Experts of a small language model.
Size: 9 layers, width 256, vocabulary 21113, 27.3M parameters.
Experts: 24 experts in each of 7 layers, 96 ReGLU neurons an expert, 4 picks a token, a softmax router, a shared expert of 128 neurons.
Training: a variant of SOAP for the experts, 4091 steps.
Below are experts of layer 4 (counted from 0) of a mixture-of-experts language model. Rows are named router (the router's row for the expert), gate (a neuron's input weights, with its number), up (a neuron's input weights, with its number) and show model dimensions 160-191. Each number is 500 + 25 x the weight over its row's rms, rounded and kept within 0 to 999. Numbers have three digits each.
After each expert's rows: "comes after" lists some tokens at least twice as common just before its tokens as in all text; "mostly gets" lists some tokens that are sent to it at least half of the time. This comes from a sample of Wikipedia text that the model never trained on. Tokens count by the router's weight.

# expert 23
router:477506481509483469508504529478499531548508501497492470483519483486524522479502534499503471487513
gate0:473491516472537520499499498478435453522489483480459478489464499455477494499441486463455508447525
up0:478510508447536540497511498516471518533528500530465490455485525475511464499470481484461478464520
gate1:464522445492440477482531488493440530472503491520529478478455489542512491508495533544502462505520
up1:504497564497524485485472494480479492486492491501495484502514535456502502512484464468478519496481
gate2:494489506520489479508458509472518505498505533534433525497483451529465453493515521478516507526551
up2:483532505520485462457527491490482519508470499481524526474502534492557528545483522517514502473475
gate3:472508517498523493469500560542464504557543510493478506509460490465517539483479502485510525504514
up3:506523508501479518457484493525468513480496522503501515429479519496573514487478533524511493531532
gate4:506528517448544487533526520484469556512556532533551530520526508490517497526517526482526540519481
up4:478485511533496517479528480497504510528516481541525492488511504469510464538533481472491506510475
gate5:483466482521515468540521494475497488547496497470490466511509483498484527498540459503502501523504
up5:458480494513517452502508489495496498524485501466460502491470452477484522510600485458498463525461
gate6:485490470503512515467483506504452540508502493493536526496476490538493504487489531495531494526510
up6:467512531506476501519481496518514486479444495496497488471522464479514537495455466492477523463532
gate7:517511502449466473483557502476492508529507513464478510512477528484469518509500513509434505492475
up7:499490455536470518550527512522448504545497494493505551497549461530520526483483505484497547571493
gate8:510501454464474476503514539511497492488518501495500509486519498516572490473490570495504500492461
up8:462494468505471496474524530439497468508519475487492486526501513477503528503501519528559520452498
gate9:555494446502531503540496507480453515527537523496511491501512494473504472496512470535495504445502
up9:501481533467499444461476484551549517506465491527513504477515493501453464503533484469495503499516
gate10:500534518484508507535497475446481462513502497481476475489508480509498518506493488512502489548551
up10:539498484463480500493507498515542462529522497470535443536500510531493480467509527554503484460516
gate11:488482498502524521478488531482538488542494518531533450485538490513513498466474526488494478472477
up11:539449511493487459533520479492523505528476515470503530480508484514524502510515488508495505525461
gate12:474490473539472477470503464468489485510502524527512458523532508477491517505480469452497476429498
up12:517488472511449512496497559478499489516530489469470511519470503507542454510492465481517472509516
gate13:500507493492491505504505468529493455523517436503513478504502515531517475476449461561511537465520
up13:460471543503517468497497496440499523477512483495472512526455505453484502512523513468504489485432
gate14:502489515466507502549462476491530526490510517480511488505520508498494463534474499521497503502514
up14:453523500482552487509520515508474504525499513489469535490490511522538502434504514543515537494474
gate15:484521470540470511488511510517505507491523469503540514478466486509551479500483539479488503491464
up15:496470472465465499516497502528494501493474450493567523464509542525538485450494494539467495506510
gate16:542511455518531504491471509463465514496532496471534504497504500492512471524521531493493490515499
up16:518526456498508516532495510470450497483532515519521497507507526517534496537509560517528506512497
gate17:488501490537470503464516451486468473466514518521484517473472491520481483476446483443448533534495
up17:465518497511502474454516504489500519518516471454494502493516499467509491442520540510491487556487
gate18:515525507503477475487521484516503496496503459481495476528489526478485544535538515447531544518482
up18:465530531499515502456493497460499487465512514491511474496537489493504482440487503469491508500509
gate19:497464480500501457494507504554544529515544508519489482509483497537488535472472511517435485541525
up19:509496522530608529537497503509515521491537469530505508518507520542481538494511490486490495512524
gate20:561547493492484519485520521469503517515497499545499531551523489528483506482481530438513518486520
up20:507487488494490514504469482489492494507521471477491518515495439507494473532464551487485522544518
comes after: " |", "|", " |\n", "==", " United", " New"
mostly gets: " district", " County", " University", " City", " city", " ENG"

# expert 1
router:502485490532497531486491510511485505533520489492520475491537510508510497500495490522526455443484
gate0:505464512501488484480456495564507512544514496520534481464446491477525478478504487473533534502470
up0:541452506508521524496516468495499500532490490480509527488455494487512468492492535456502507481542
gate1:502487481503501511497489524507482501488462536481501517484496495445489502498520468484501501516479
up1:460489531493536484507489538477457523510545512499495534478531463527484473491493538513498481483520
gate2:497472540491522541531471545519470478502519517483453462511494507564506536469505515462517494503475
up2:471461535408505488541491522507487445523505445510470460455507507545532479519466512479492504452549
gate3:529510507500524502522493483485511467518475474506484474523484531535493493491536485480485519481457
up3:460477530468534478467496556490486509476492447510534521554519473486467495545518469504483506543517
gate4:512477501481451477494531462504476487495504495479461530522488507498501487493476545449518491457492
up4:457520501496454494468484499472523484511492446478520519544500423505492512490477570494472510487525
gate5:509487506529497506496507470467461519527511495484492504526531469491503484491484518495481501492509
up5:522529481479507456538549507524499519480494543498483521505477502475493544498459481511484459473484
gate6:518501483475550478474472492477571538509507502505545519496501495499487458491486524497521506499483
up6:510505497516472504548514507543466475494498508459472497502469519508516475509482461477530479514519
gate7:501496501513510444496451512557511506527549467506535569516510520499545493482531483487519535473509
up7:553511489487505467529551509494482468449481538500449470497464489448523505479510517534510526523479
gate8:526526545524470526468466506557484482521512495493437488496461497482489515467494523528509472490492
up8:472510488472483459527522468462544504515497476504529483515537492529497494528517487488456525528514
gate9:530498500514499481524497487512531518478521528497486497497494459494494486447526479531510494537439
up9:539517469494480513512462502499485518514485504515511489473530474472459522488496480512508545492473
gate10:517520514477508499528530517484517515510558495513500485542509552491516507509517545475509501487492
up10:522488532544503543514472465496486485473506494514515520451489496539465478488478536522504490490540
gate11:500500476494506496480491493529476494512446513498513476521481480484510557469496550483468494558529
up11:485498466499528519476501506534495461501452431499525460485450482517475553480519509505475499526512
gate12:533510489516464459507493519538471533571512489507494525491498472458544489490500467517504490467520
up12:551488480487516527511516487530502520452507488500547508471523466517490531504488473519473531514433
gate13:501471501486529501534518534506494507506496571512494458483517518502519524473513544490501533506485
up13:517478499441536542470512467472517461530496530509496508496499465517508512470513492517497452521493
gate14:543505542503483511517503509518494545536511514498531495468490498492496460446542520508467497480520
up14:495526511512525508545474473469524497503480479527487502516486538485508515550478456476515510476509
gate15:517509528534508528511455508492492489527501476482535505481475530510462498479525529488526481481503
up15:529477525484506491488506497483485536516526504498476473545502524541516510480465460502534511493503
gate16:499508496490497468491442487450512512544517531568529504511465507532525474468502495513502501455529
up16:510442497484449508454504519503489495525501487530531538452509471500524482515540543461512475472473
gate17:498485527503500498507464463498505508520518507490520481454498509497506518511526482520498505489488
up17:521457538509482518511544477509517525481496498492524507483493561491469528500458495510515471511574
gate18:495533479533505503534488502492485499533554490510535542509526494524530516479502504507525475496472
up18:506489514465526472510526499477503479513462518506499519528478488524474500518491526486532517516468
gate19:495535493492486521500495521506515531520485513472478485534487480487496469519500505563496478498482
up19:483533471479492479511515492519484471466510473539521484503490488546467530522492506492477511506546
gate20:491499494520514534492483448491486457541521507497533463537489431499490506499482496482506499509509
up20:475497524506513505504504528482519478522499492528516479527459499536495500520479489470504515492532
comes after: "\n", "-", "==", " (", ")\n", "\n\n"
mostly gets: "==", ")\n", "\n", " |\n\n", "==\n", "===\n"

# expert 15
router:487414541505508450475418480471469522527534468506485512496502497528456491497498482498497517482508
gate0:477502532485469477474519518478483462478566463503520481480532514500497488487461506542479541467534
up0:539494517542498530535513514492492459543532490484533479475479529488505500497510520551504487487525
gate1:503476506494519450524495507461517543517504473529500464547495495535458456481526452520501506480517
up1:516492507533502539515536518495494451493508466532508526534515522465541531497518506487528508476521
gate2:534482532514487485497496517501510496508522483476495537493510472515513472462544494526515469508498
up2:492455498504443548500501533527488498487485437528489474467493476509476511496523508437481516519523
gate3:488519528488499485520509511485528499427511513534513547532518517486515446514499502477480522455484
up3:464487501520500496483475517496505468499548517538494472515478531501472490533507512485493492493467
gate4:552469513526512493511484495514487471475495511568505477508467471520499460489518502466509489494492
up4:513450478476516511506468507479517455491483496523492496481491520524477504475472545491543529537510
gate5:491449507495462493518512505545496479533496508497481500494473515536486520462515537525484509501522
up5:506474490503474491480482496519474514462488511539486498512459533469489516449504532479496546455532
gate6:488456485515484480507463507494480513520488516522509492523518502494568506462500524533559495466486
up6:504552474509521492490496511468484526512529526460517510457467467512569518493447552523470486507550
gate7:490498491488497485522483500463526506474522503497541516511506570498506557512501503473467545477506
up7:497514514497505491555440512491496475506517507487505485543509498489468477490478524500520515468493
gate8:502479557462535457493456461454499496547550500468493503524486517502493508529466501498474471498518
up8:493475490507511544479491490488471468522459537497533509496533472491540514495500495537508520488542
gate9:460425509460535508466464486461501485514530479513526538468456504510505502526465502503522510512514
up9:511572496495479530559501487485535538496475514508517517537520539472486515514482478506519500525510
gate10:520505538506495463515511503462467497521487559501505508495431511507516536494544497512458507496507
up10:445493470453456536489500505541514509484484480480467442521537496496516469472554502503509483528514
gate11:458477511491506516489504504506501487506478456545493508533475527548503517527454511587528474469487
up11:528524504460490530507513507488489535481515474509512518544501524498502484469510527484495474478478
gate12:485472490457510507516563476526475536520470458516495496517476462498490500510480441491464501482463
up12:473492520482506485484499487486494438516471455540483514474486494493532518492485446504443490498556
gate13:503542533500520500456494531486492502519528527482480517494500537485469506481499518446504470511496
up13:494495517509520475563508521550508487480508504486521498501469501498527527504488534551470515489519
gate14:494477458509544470485492486486518498511549453459514504485520520479480514496509457503527507514468
up14:489486461508474503489509506508504521508507536499528504495487561511497530517520506515506501471526
gate15:507482536502535519490512534509485443499483487506479492508527508516489518536515514449525532481497
up15:483546474536507481540524487479488502462496461484559506539520493508556503505481492471502492529490
gate16:474475513543501523498484477477454500522506510522501500549468493537500552476497492471502469501497
up16:534479502430528464502527486497482490481495476459498488503472525538480477488490452499480477507498
gate17:547457512482546481453472506459533473507518489546534511532509514564490508482494506509509457508544
up17:462521468501474527531543499515498502496453512499515492485445491455493470541516500462516559481450
gate18:487508531498512473520484510528518514516499456512488461498492479483545514461455525483536557493510
up18:471506464482479522536496489441438537500496519475486507472519553433491515494477513524469480472522
gate19:476502468443500480459454514487494476497527501496510509501511454572492481480507502508494516467483
up19:504517468490481524488498511483514508462488471478528481549469528511493556491481526523493514478503
gate20:490525483511498549538535457481453490503528460521523542476499519508499525469470484505506523501480
up20:493492477486529521497468511531543504513490487514485476544457463516501529507495483436501514520472
comes after: " the", " of", " in", " for", " a", " on"
mostly gets: " the", " his", " The", " a", "The", " an"

# expert 6
router:557488514522483500479485532488496508526500442522495529498518507494519500516491481524510502499524
gate0:491483482540500502480493524532483507504477455520494529487528503495538484512515532510541553482526
up0:492507525539534479483506529482521496485474509526497493476490527513520534510510538508542506459498
gate1:490484494510479449484564505545526457517494495485513530502484501480493525525539511508497522489524
up1:486518457514540472463506553481534512532474529514503506553485487503495486529503507480498523473521
gate2:547512483523530528500519518503468453528524490491568520525528488508478484498510503491514519503540
up2:464498496474535490468507489518478510483476471487519510561514529487478521495498537521512526491521
gate3:546485502501495454494526509496493487484490514488491496520495486524480450478484507491522482478522
up3:504533540478475496505498516509475514492541518486530514524513540502514532464488502521483497552548
gate4:524514505511527521486492510465471481561517521513536520475533496517516488508500468502466506508483
up4:481489503495511474489564475460503458501471516504554513468527508506539503531480476471482499491509
gate5:492480493530469568463458512501484480504544470501544524488555504523503443483457470496532540522490
up5:530461491477553489528530499510461541467471495490482527522467514460485490455531529461505456501528
gate6:484514496534522493476478523451484497528522460505536468478521517507497511525506499529507481465502
up6:523511496471460497490528480567516482452493534477450520483490519507538501491495520484510555528499
gate7:475507474520486511536463476466514474473520471502564507532481522460483512496545443549500519524535
up7:472518538508480496482497474530468506486464463495566462537511515517467461478478474513478534504486
gate8:531487465450472476494537474500490511513490495532529447492464505522509482499469510540481478471451
up8:542517480484507479499536485464501546514531486498479527514518519530468473497461479494517500479446
gate9:485523479486484496507481493470530464502476502480464526536577507454467494503476514483520506537485
up9:474487475491503470445478511514512476505528492487501514432450488458527512508486507525502517472534
gate10:530473505466503528493512528476475539500447490502509511463543497468504498517453488522466534476492
up10:489504522507490494506511481499508519518505493503528515564530543492483472482535475496522541523493
gate11:526517510500514513516464483461506481504530484544504515511539536488442539470441477505487491512470
up11:497524487523506488536496501505486510491497476517498549522449523494514547464522510515580444512538
gate12:479468492506507516526503524494470537515532507501460522481492476501475511522490510521466548502501
up12:476487471491495508462448502484518516507540522539509523468489436516487549488508502486444512518522
gate13:519479476560519510472474488513480523518484486538510527493527489466517477464518494538482558504465
up13:495513469471481520536484530486517585485491501535487528508483468489487444502478570443517493507481
gate14:518495448507490507515541530474446520474493535494486524452489502505476492540434475534536532486488
up14:482457556529498497503541479541545496557559473491512473567498456503516485518476523486472477483510
gate15:512466525464506514504482474514511528511488487485472513521496548496490499490511506496484498538531
up15:482528454529498514494476522485543519498507523510462489476509433527525511510538454475475461476435
gate16:565474524475475464476481520492510462510519487491505477554532528489485469503479465498496493493489
up16:533531526487496481536556506511489483535475470503477510525503506502510505535561510478514537534490
gate17:500511442495474533517532549486484471514469497467490526483537471481506535507457490424505481485513
up17:512509539563473426484521477517471524559458488503515512515506502518478504491517508529495481495476
gate18:468493522504508518488477480461497509478476493492459499496546505524535519487494479481488449512512
up18:519534477483506435505533498499488475515544474476504471486477484516494487558480503542498483491481
gate19:497511466495505530546500498493521494514490476516500465464524500511487490504483460484494525438487
up19:509501506478520498501529513511477510519510493526505510452477478475467483523481475467491507509483
gate20:527520543493497497544451518527495521575483507533482510533483505456513489492480469520539459489495
up20:478502477506480528432521510462519474472505506494491473461489532508528522494504524459453511520518
comes after: " |\n", ",", ".", " and", ".\n\n", " which"
mostly gets: "In", " or", " but", " through", "On", " than"

# expert 22
router:486494482510513486537481524489454510512544472532486541496503518521486496510495508469489524529434
gate0:526516508498545520495510510484460474487485431510505524507501447471474509518518514471527573547496
up0:476503502501516478528489482511482499478462480526484491484457485507492524493495512486502498514500
gate1:537474486497531528484519484527517491477525485530481518524464493474512471515521521509478441480474
up1:479491524466496476465497528525510528532482516477446513493504499554469457506512482499499518528496
gate2:503501535536522494496484523500493499497524460450500476517461517509474491489438510543546510502495
up2:516425476519474502526490480514503498510428517521477432490501474472541491520532516532456492449478
gate3:525505506496513548529485538516490483453479482494503512458477524534527502570492511516497515513501
up3:486509471485479485476519493494493525509496487502504456525495524467465492510521492464528537466480
gate4:487484506483484505469501510502471493485513508509498484529513563497526519534438547477481525500461
up4:486505517437521495457479499462483477535480519496457491519438457506515484475521520490519458500532
gate5:536460544491529497500474506481515454476528526495484529456521473491505491503529468487464468530494
up5:517483516501544524521476461475502489481514485444531512478515527450471553504541494477499484496504
gate6:544499543524530480518493489489496451501504499535520484484466535538554463492474523485499500514510
up6:499474485496507488493514489465545485556487489530493488479531496542535507518518484527514569502495
gate7:511488486476522527501497509510436476450481488563523482491533474475491467524469517489536512503452
up7:475504509489486497487480479529506501472480453487460503496437451532491526518491504485515495493492
gate8:457473479498514491456502516463534509508508485515521553520503487510489527506501546501504520473468
up8:480480432513539434464500505490490513451477504530501503513513441503458467475484489491489535521483
gate9:480498521521479512539457576475496492499506513491502489488478504509502483470500551478485517474471
up9:486506509517496496458514501477505494530436495505519511484524489497461501490515510523479481498505
gate10:508503468456541500491554487532435497476481522503522550510494480512483470510519521499502498513498
up10:492515491512535486544491491543561526462526474490525501514525521507495506489475519455532484509487
gate11:477491474520512476491499492502493460495499483494492523582519464473448498504460477498494476467496
up11:524472519549478493530524506516511579482460521482490521464510504502482499495561484485511498483501
gate12:508562512480492475500525516477476484556485499461515510505436549480435519529534447521456522541520
up12:511498495520530509490493531502499492510512549492503533541499472498494525526499483487537521478514
gate13:499497505464534514490507509462517468486516479538529512509483509530532526547497462505471477476486
up13:533546488532475530450501460465538522477499481514471498483486503496522503467507481511456501500476
gate14:436485484495532509584546531547475536470495476530502514487457491555476558523483484548500524553504
up14:470512497531521454485465507529480508497496459530524491496485508510513491491490528525486541513505
gate15:483484516510524511505513504487494459496531492520551510517545552493523478474483535536498554488504
up15:502503497499454481489517477466506539496503513500439481501482510475458525498479475499493484531533
gate16:481525449542527482464546507520521498484468539486501512503509495494518514498469529512476476502482
up16:490510462507561485468540506521500498493493552471498494498521508500528533490462534505469502504503
gate17:500481539510506527501510506508485503497493497554473515479459501459486519533483517540479500465497
up17:464537506487476494556467463524545519500552475541476513515559479509520534521450513490515465534463
gate18:503482466524525502510514493463483478517493509459517508483522469451463487502488463464513503485547
up18:503527488515472484521509468473515540503525515495486477526531524484544497542479503552522472540497
gate19:493500478501522469526512532502497458490527517529484487496473500495486508479478514517503506517467
up19:517517529545529471500514478488532484542539473477478490562524477523533508517477481485522506488507
gate20:463487490547516477547527506519525502482525494532497481520446530508505528502472534511502497509496
up20:506484511524505467473530476525548527482489545516504461476483501474494511510504505536450518477504
comes after: ".", " of", " and", " with", " his", " to"
mostly gets: " his", " their", " its", " her", " he", " they"

# expert 8
router:517492485547516527519495551495482515502498512533488518500539483508529476521464492515539501461494
gate0:479483497531505475505487491486511540491488535461492461522480501505479484466478506493510482494519
up0:469480494485461514504497496519452492509490473483496456508501529525466497500531468497510504532502
gate1:504504490507500471540473483591483475497498448514504465476500481520509483482498478489477533484490
up1:499437498526525482528462495548508468519498469508507513507511512509483501504484449508504523497507
gate2:498536481526469556464504478475459503520511521479466528500503508520542496516489510514529567473489
up2:501503472513512514423539486519462521504547529500522495506500506481481483524438497519521546522474
gate3:503483517516525499482565518516495514518508531511524526504512471481475519507453522495480502466493
up3:514463487500524492478547508499547478484478477492465509512484505491476478527472497491422481491496
gate4:531504471546532514536507495453490510509475555488519485538525532535504502504496512501499503509494
up4:479477476510499469509551471502500473524511473494513528516466559456520458531518486458502511457451
gate5:516503468509508480495514470481528524507517530458515512490490511521478512474492542505454538476488
up5:514496506483540443546493457509480504502479513502537501476447506469561470519500522505489501445502
gate6:507479473533527491474481520505535518508472532501521517472477526488466539543515515516514487475528
up6:547494483543552468497492498495535465502501499539503470474528535500524540493533494478484538490513
gate7:516495498536479521481529486534504488502491520493496484475523448457489529533502484441508521505519
up7:492542488539499516490519495541487471491505495517508518503507482475491504517506480460517489492506
gate8:490430474507477528520491511493499477531507507495498528502504463513538461499525453527505488507464
up8:512526512470496520528518492517521472490519547482520536484460482521471513494487504466510519476524
gate9:464474504509500439517479530502481523512537546513490502511503491526517472511501509467506532485497
up9:503480523505481457534502528506490500503515488478486542462490498545495493497545532458541496499520
gate10:486525499487510478451526458491502489474496559503527526482526483476510469514485483462514503484505
up10:515495456502496482499529485479500505478483467515510515519516488482509492546537506464498522491466
gate11:488508519540500463504489511499470489512518507471535535502534450540478485493494548496491520514460
up11:539507517508522455547509511528503494500523497523548517507538464528478507470542539487520509463516
gate12:487491490486475537493506488453514504524505491490510539520528499517525502521501513473469536429487
up12:506501541495512464483482536551470462468491499467513477524445509505459506516505478504509460532500
gate13:516461521550511474490538513520554492496484496462533518525511472498526506479505516490543523491491
up13:499526473477452529533496539529497517499528512500491484505530518491483495505519520514483502508502
gate14:473501520499495539552550453498512491508494502502478474514507500491465492495510530471550510521459
up14:466518510510516518522490502492440490522486499481417477471482511518491529509500526460533447533433
gate15:447488504517462502452505520488511488481523525441505497500472522513506464519503545497494522488476
up15:459494470517527509503494511499448500514468545464462493514472498514519474531507511515488489518511
gate16:539485510481487528493477512468474514505528510508540523482491485481518513516451476520505505541505
up16:534506486461518526506497500462490493523508497495529494508528484482510524463452507513542514517485
gate17:522517464529509511511501504492510497492522532469513492509536481503504524520492495485556461526488
up17:529504517519541485493481499436463505456540522520508460517500529482503522506511562505462465483456
gate18:495531511459479483498502506506528484460495515512455506478504478521496555463465480486473528473508
up18:500536522487520489499481536463528481487478506483492517521514472518499481467478496522532500527493
gate19:514454483540492553517467503453481459491531500530493478471499495526531519446469532483504526481496
up19:512500545521451493530540483524491516488560488496515486508468503525487493465502528520459528528504
gate20:516509520512538485541451489504493494520499507543463487479546521492530509531494477521492500512486
up20:524486549484473502512479515507546525474495522534495542451508531493553492509468486502484517497512
comes after: " |", " |\n", "\n", "|", ")\n", "1"
mostly gets: " |\n", "),", "\",", ");", ",", " —;"

# expert 20
router:488476476517508525491443445473511521545504485497464519481495451532473469500475532499533516465437
gate0:498510443505465463498470480513472488476526517511552470490494516483478482509494506522498476456491
up0:498491519519474493477507492482469508485496514502472457492480492521472512469496507480533477473473
gate1:491498500475498523532491469527512473488523500487517520459490435490523547510519504487559476489470
up1:532509505566498498461540524463528493495570513505516517534476514496493516510489482527483517519477
gate2:489463492553507497516466451509519517461524512527453510503499511514501466504538566517507481462479
up2:521516512485515514475468500517498562441505514478503510530477496480509495485502533499487507482454
gate3:507509486521507491506459461518536504532542518466468561485489509519498484516528495475511524499459
up3:446464514505489495496530496495444505478477466537489487479542518492502482515532521515512490501509
gate4:518491483489522463528489487533444475488526523471477542537479513530509496491501451504499487512441
up4:538467432501475547448523518496562543505484489515518517492487476503489543488504532494492528505566
gate5:493491454507533511468483518546490518471514515491537481486475469461505479548487460538455482511451
up5:505513463471480473524546499480535493475492502533499492512537507514505449539485495551500515497547
gate6:542482461517505485476497569530475497525547537458477514471504534500486458493540493558476479464494
up6:462525476526536484519537458489512501539491486517523491550502480540461495483461539502505542477519
gate7:508507518514537493515526512544493488493504463490476546500526496536469453508529485494512486511477
up7:526480530474465485500499501467508507513444491529518484542495544516468495513529481525513530486514
gate8:477491522464518479470507461477496481524488580492460502457504508507477496525518498522498475504471
up8:498551507510519462490459471482539498502534545496491553489507519483462517513533479536507530487456
gate9:508460459509506518491471473498494477526503530504514509485515483515451494500504485486530533420484
up9:499499561498512522497459518516484525533447519490513527529499500536495516497480487547496520546513
gate10:503521484498501518491487514466519531532481515491454476492496460489530495521515492487488493464488
up10:481517484550534515456537540481479517500461549538500474491493504503529510499456539502487496507518
gate11:566506510518482508505524523484532529472484481477505487557539489507517485471478505518535457524464
up11:473520489479512463484468499501491483481474486469541503462474504487488470482527507443476537464536
gate12:487474508489509467507506555532527514465459528495497496492503501514476501484520472474494512477522
up12:478496507529504456528519498499512492476551474505494506483494502509507496555504447504523531545487
gate13:515525504480482481507487448531514515489530513496470488496535515536484476510536513482477548464485
up13:486543512502481488496481479480444499533487493509496501492524513514515519520451518512520462520508
gate14:530550491467471462532502483511495512453505558482524534501491491501509492513490489515461505491469
up14:510505474509461478512510443520545513479527519469495538499474511517498510524554515548516465514463
gate15:486483515511464501515470534531484530470499507504485489507473457472433531491511508489521516476456
up15:493504464481520531435476475481530455486488519510440480486493493461517533483474494502500472509515
gate16:536495491501483522478564496499482525510542514518455551474507517492506494491498500541516503489471
up16:481467474506514510499464499432495501502497477507492465535486500534497543522492515511506456479526
gate17:481459490516530494537473521506533510552459527525493516526488501556445460531514470491461506486495
up17:524517504505474515512551504457529488511452487503493495504480495526497539504535485485516521491488
gate18:495523507534482516469551504479500503500517464559505477507463546483488457492525459516520528485475
up18:468505488531462471479501514476472512479501496537501467482464523503488463530533465501497550451471
gate19:573465486489534525510512501518504543469511532525486517496502460520489521526517505480459489498486
up19:552496528497502474523499511495481514486538508503495516494519521482473498523487494508497531513516
gate20:454506507509480467504508538506519482511524509490531432535495487503506511472514481495500503475506
up20:512487510529505522473468490540493523521507500498492504464513508497488514420496495536479488520483
comes after: " ", " |", ".", "–", ";", " ("
mostly gets: "10", "15", "°", "16", "11", "31"

# expert 4
router:524466481529497493463466453452471480522506509526474482497505486515473453479459524482531537495497
gate0:560452494538493498518489491481529474531547562526487478506539481465494487457526501486512541478486
up0:502499475520493501542496530510514492505529548503487489518515525501500481451549515518516537445498
gate1:541516558524484498465462524552441488488503496508533466516516502484521497471466526496548503488488
up1:439492485506530525492504446491510529442448500525540522511481487517533537493490483530527515513481
gate2:543482479512489489498509490500490475478468495511501499467494538521470530489489516453517540534462
up2:507507464520500484462516511466465453506518536495521489445513520570495531499485471486493519489484
gate3:527483490498527475482520463424487469489500541473467574492516460526531514483469464471504514505514
up3:473480527486507512485455489545520530506549510506508504536481536523506492509517525539475486493477
gate4:486502477507479486533510482489516522487517473516535513476459486481501452486493462529478529464484
up4:510465531470512520482488539472466503549522493480491467483483481468483518498489505479498493499537
gate5:516492500484477495500514440496450498505535525492498456510509463493487461504493518465469499501513
up5:493495499482526498485493458480491535502474531486462456489533524508508503476513532479542474506518
gate6:544490456534498490478490496529487491532517517486469549521471514495473489504496524530537529543541
up6:532476460514502493475540510478501489502525525479500521536496535492489510522522509566533529515542
gate7:493530516520502530518534478509469464506482529522520500489539509485486501497504463479492521532514
up7:447540476500505489495459464529528483467498455469503517518473509456483502503473499524548498474515
gate8:476483507485510495475511468501507497487520531476481497458516482484534490510491509520485540531491
up8:500476453474489488532514540470532472474468473501510531516512525513504486530488508497516480480534
gate9:474500525502495484482467499452495501443505506483490514503470500472471543481455475495496524500480
up9:504516501495495483501538495491511495483508517518517478523507505506539545518460484502503529525478
gate10:508534551547504479515510465507479508499490497446486529511539523566528481478465530466480494482445
up10:502492502463459555506501527500493491514465453477496454440534538524455482483502488532477498519505
gate11:520501504527527494478507516421500483502509537493545477500511495520480457450490515494497485505515
up11:437489472488505542475552476523527525515527463490537484505507465467495504497478492514479551544492
gate12:547500528464524551506532510518503505501528500526490498498527493487479519538507502517482513505550
up12:566476510457469521483476503508454494473461505488478482514491541511483493561501481498507505545525
gate13:511528478498487493483479511452477494520512532466457500508477479507505530490479444478525521477462
up13:473503550493478490478514487530499493489512493498490438482486492541570520541533534498483483496500
gate14:487479465562551517518482504503478445476509451509485453558518495497451539502473520504506493479480
up14:539481483517523528480528507488468506498472499483495498543519535510458509487497488485491441484478
gate15:532499512494494494471490498450470449529457498477451500475497514497531536504504502469536511521479
up15:487483474451505510502447520517497509496462526521459503518513503515561517547511489510518510495528
gate16:497511487473522520511518484488496506436586484516523467516491494513481475513472519495557540470456
up16:478556516481501456484483507477474492500515498463493474486504536508488455495513490462447488489489
gate17:510510500495475503473480508444507502487487525480527518519478535472458478423494486485521461434509
up17:461510496487479500526489474533547522526476462498519507534484479503492476518545501459507476521441
gate18:455546489494481437506482454471515475483519493499466500503503518516554485471475563495502520486486
up18:506462484464473524497502532532465507534559522455504481480510481473444489535502510489487502507505
gate19:511457489471519527476501468450467494519534546529534495471540502492469478507458523507504502485533
up19:490513477517457531486457492513508500528498494502518496490479507497511415517480557516492480492484
gate20:484523516501502488470538521479520533545501504500510492466522544536540500496504517521528503513529
up20:505486494490482527497485514507579493496440501519503539484522495491519505498510461508464506526512
comes after: " ", "201", "200", "202", " (", "199"
mostly gets: " (", "201", "199", "202", "198", "196"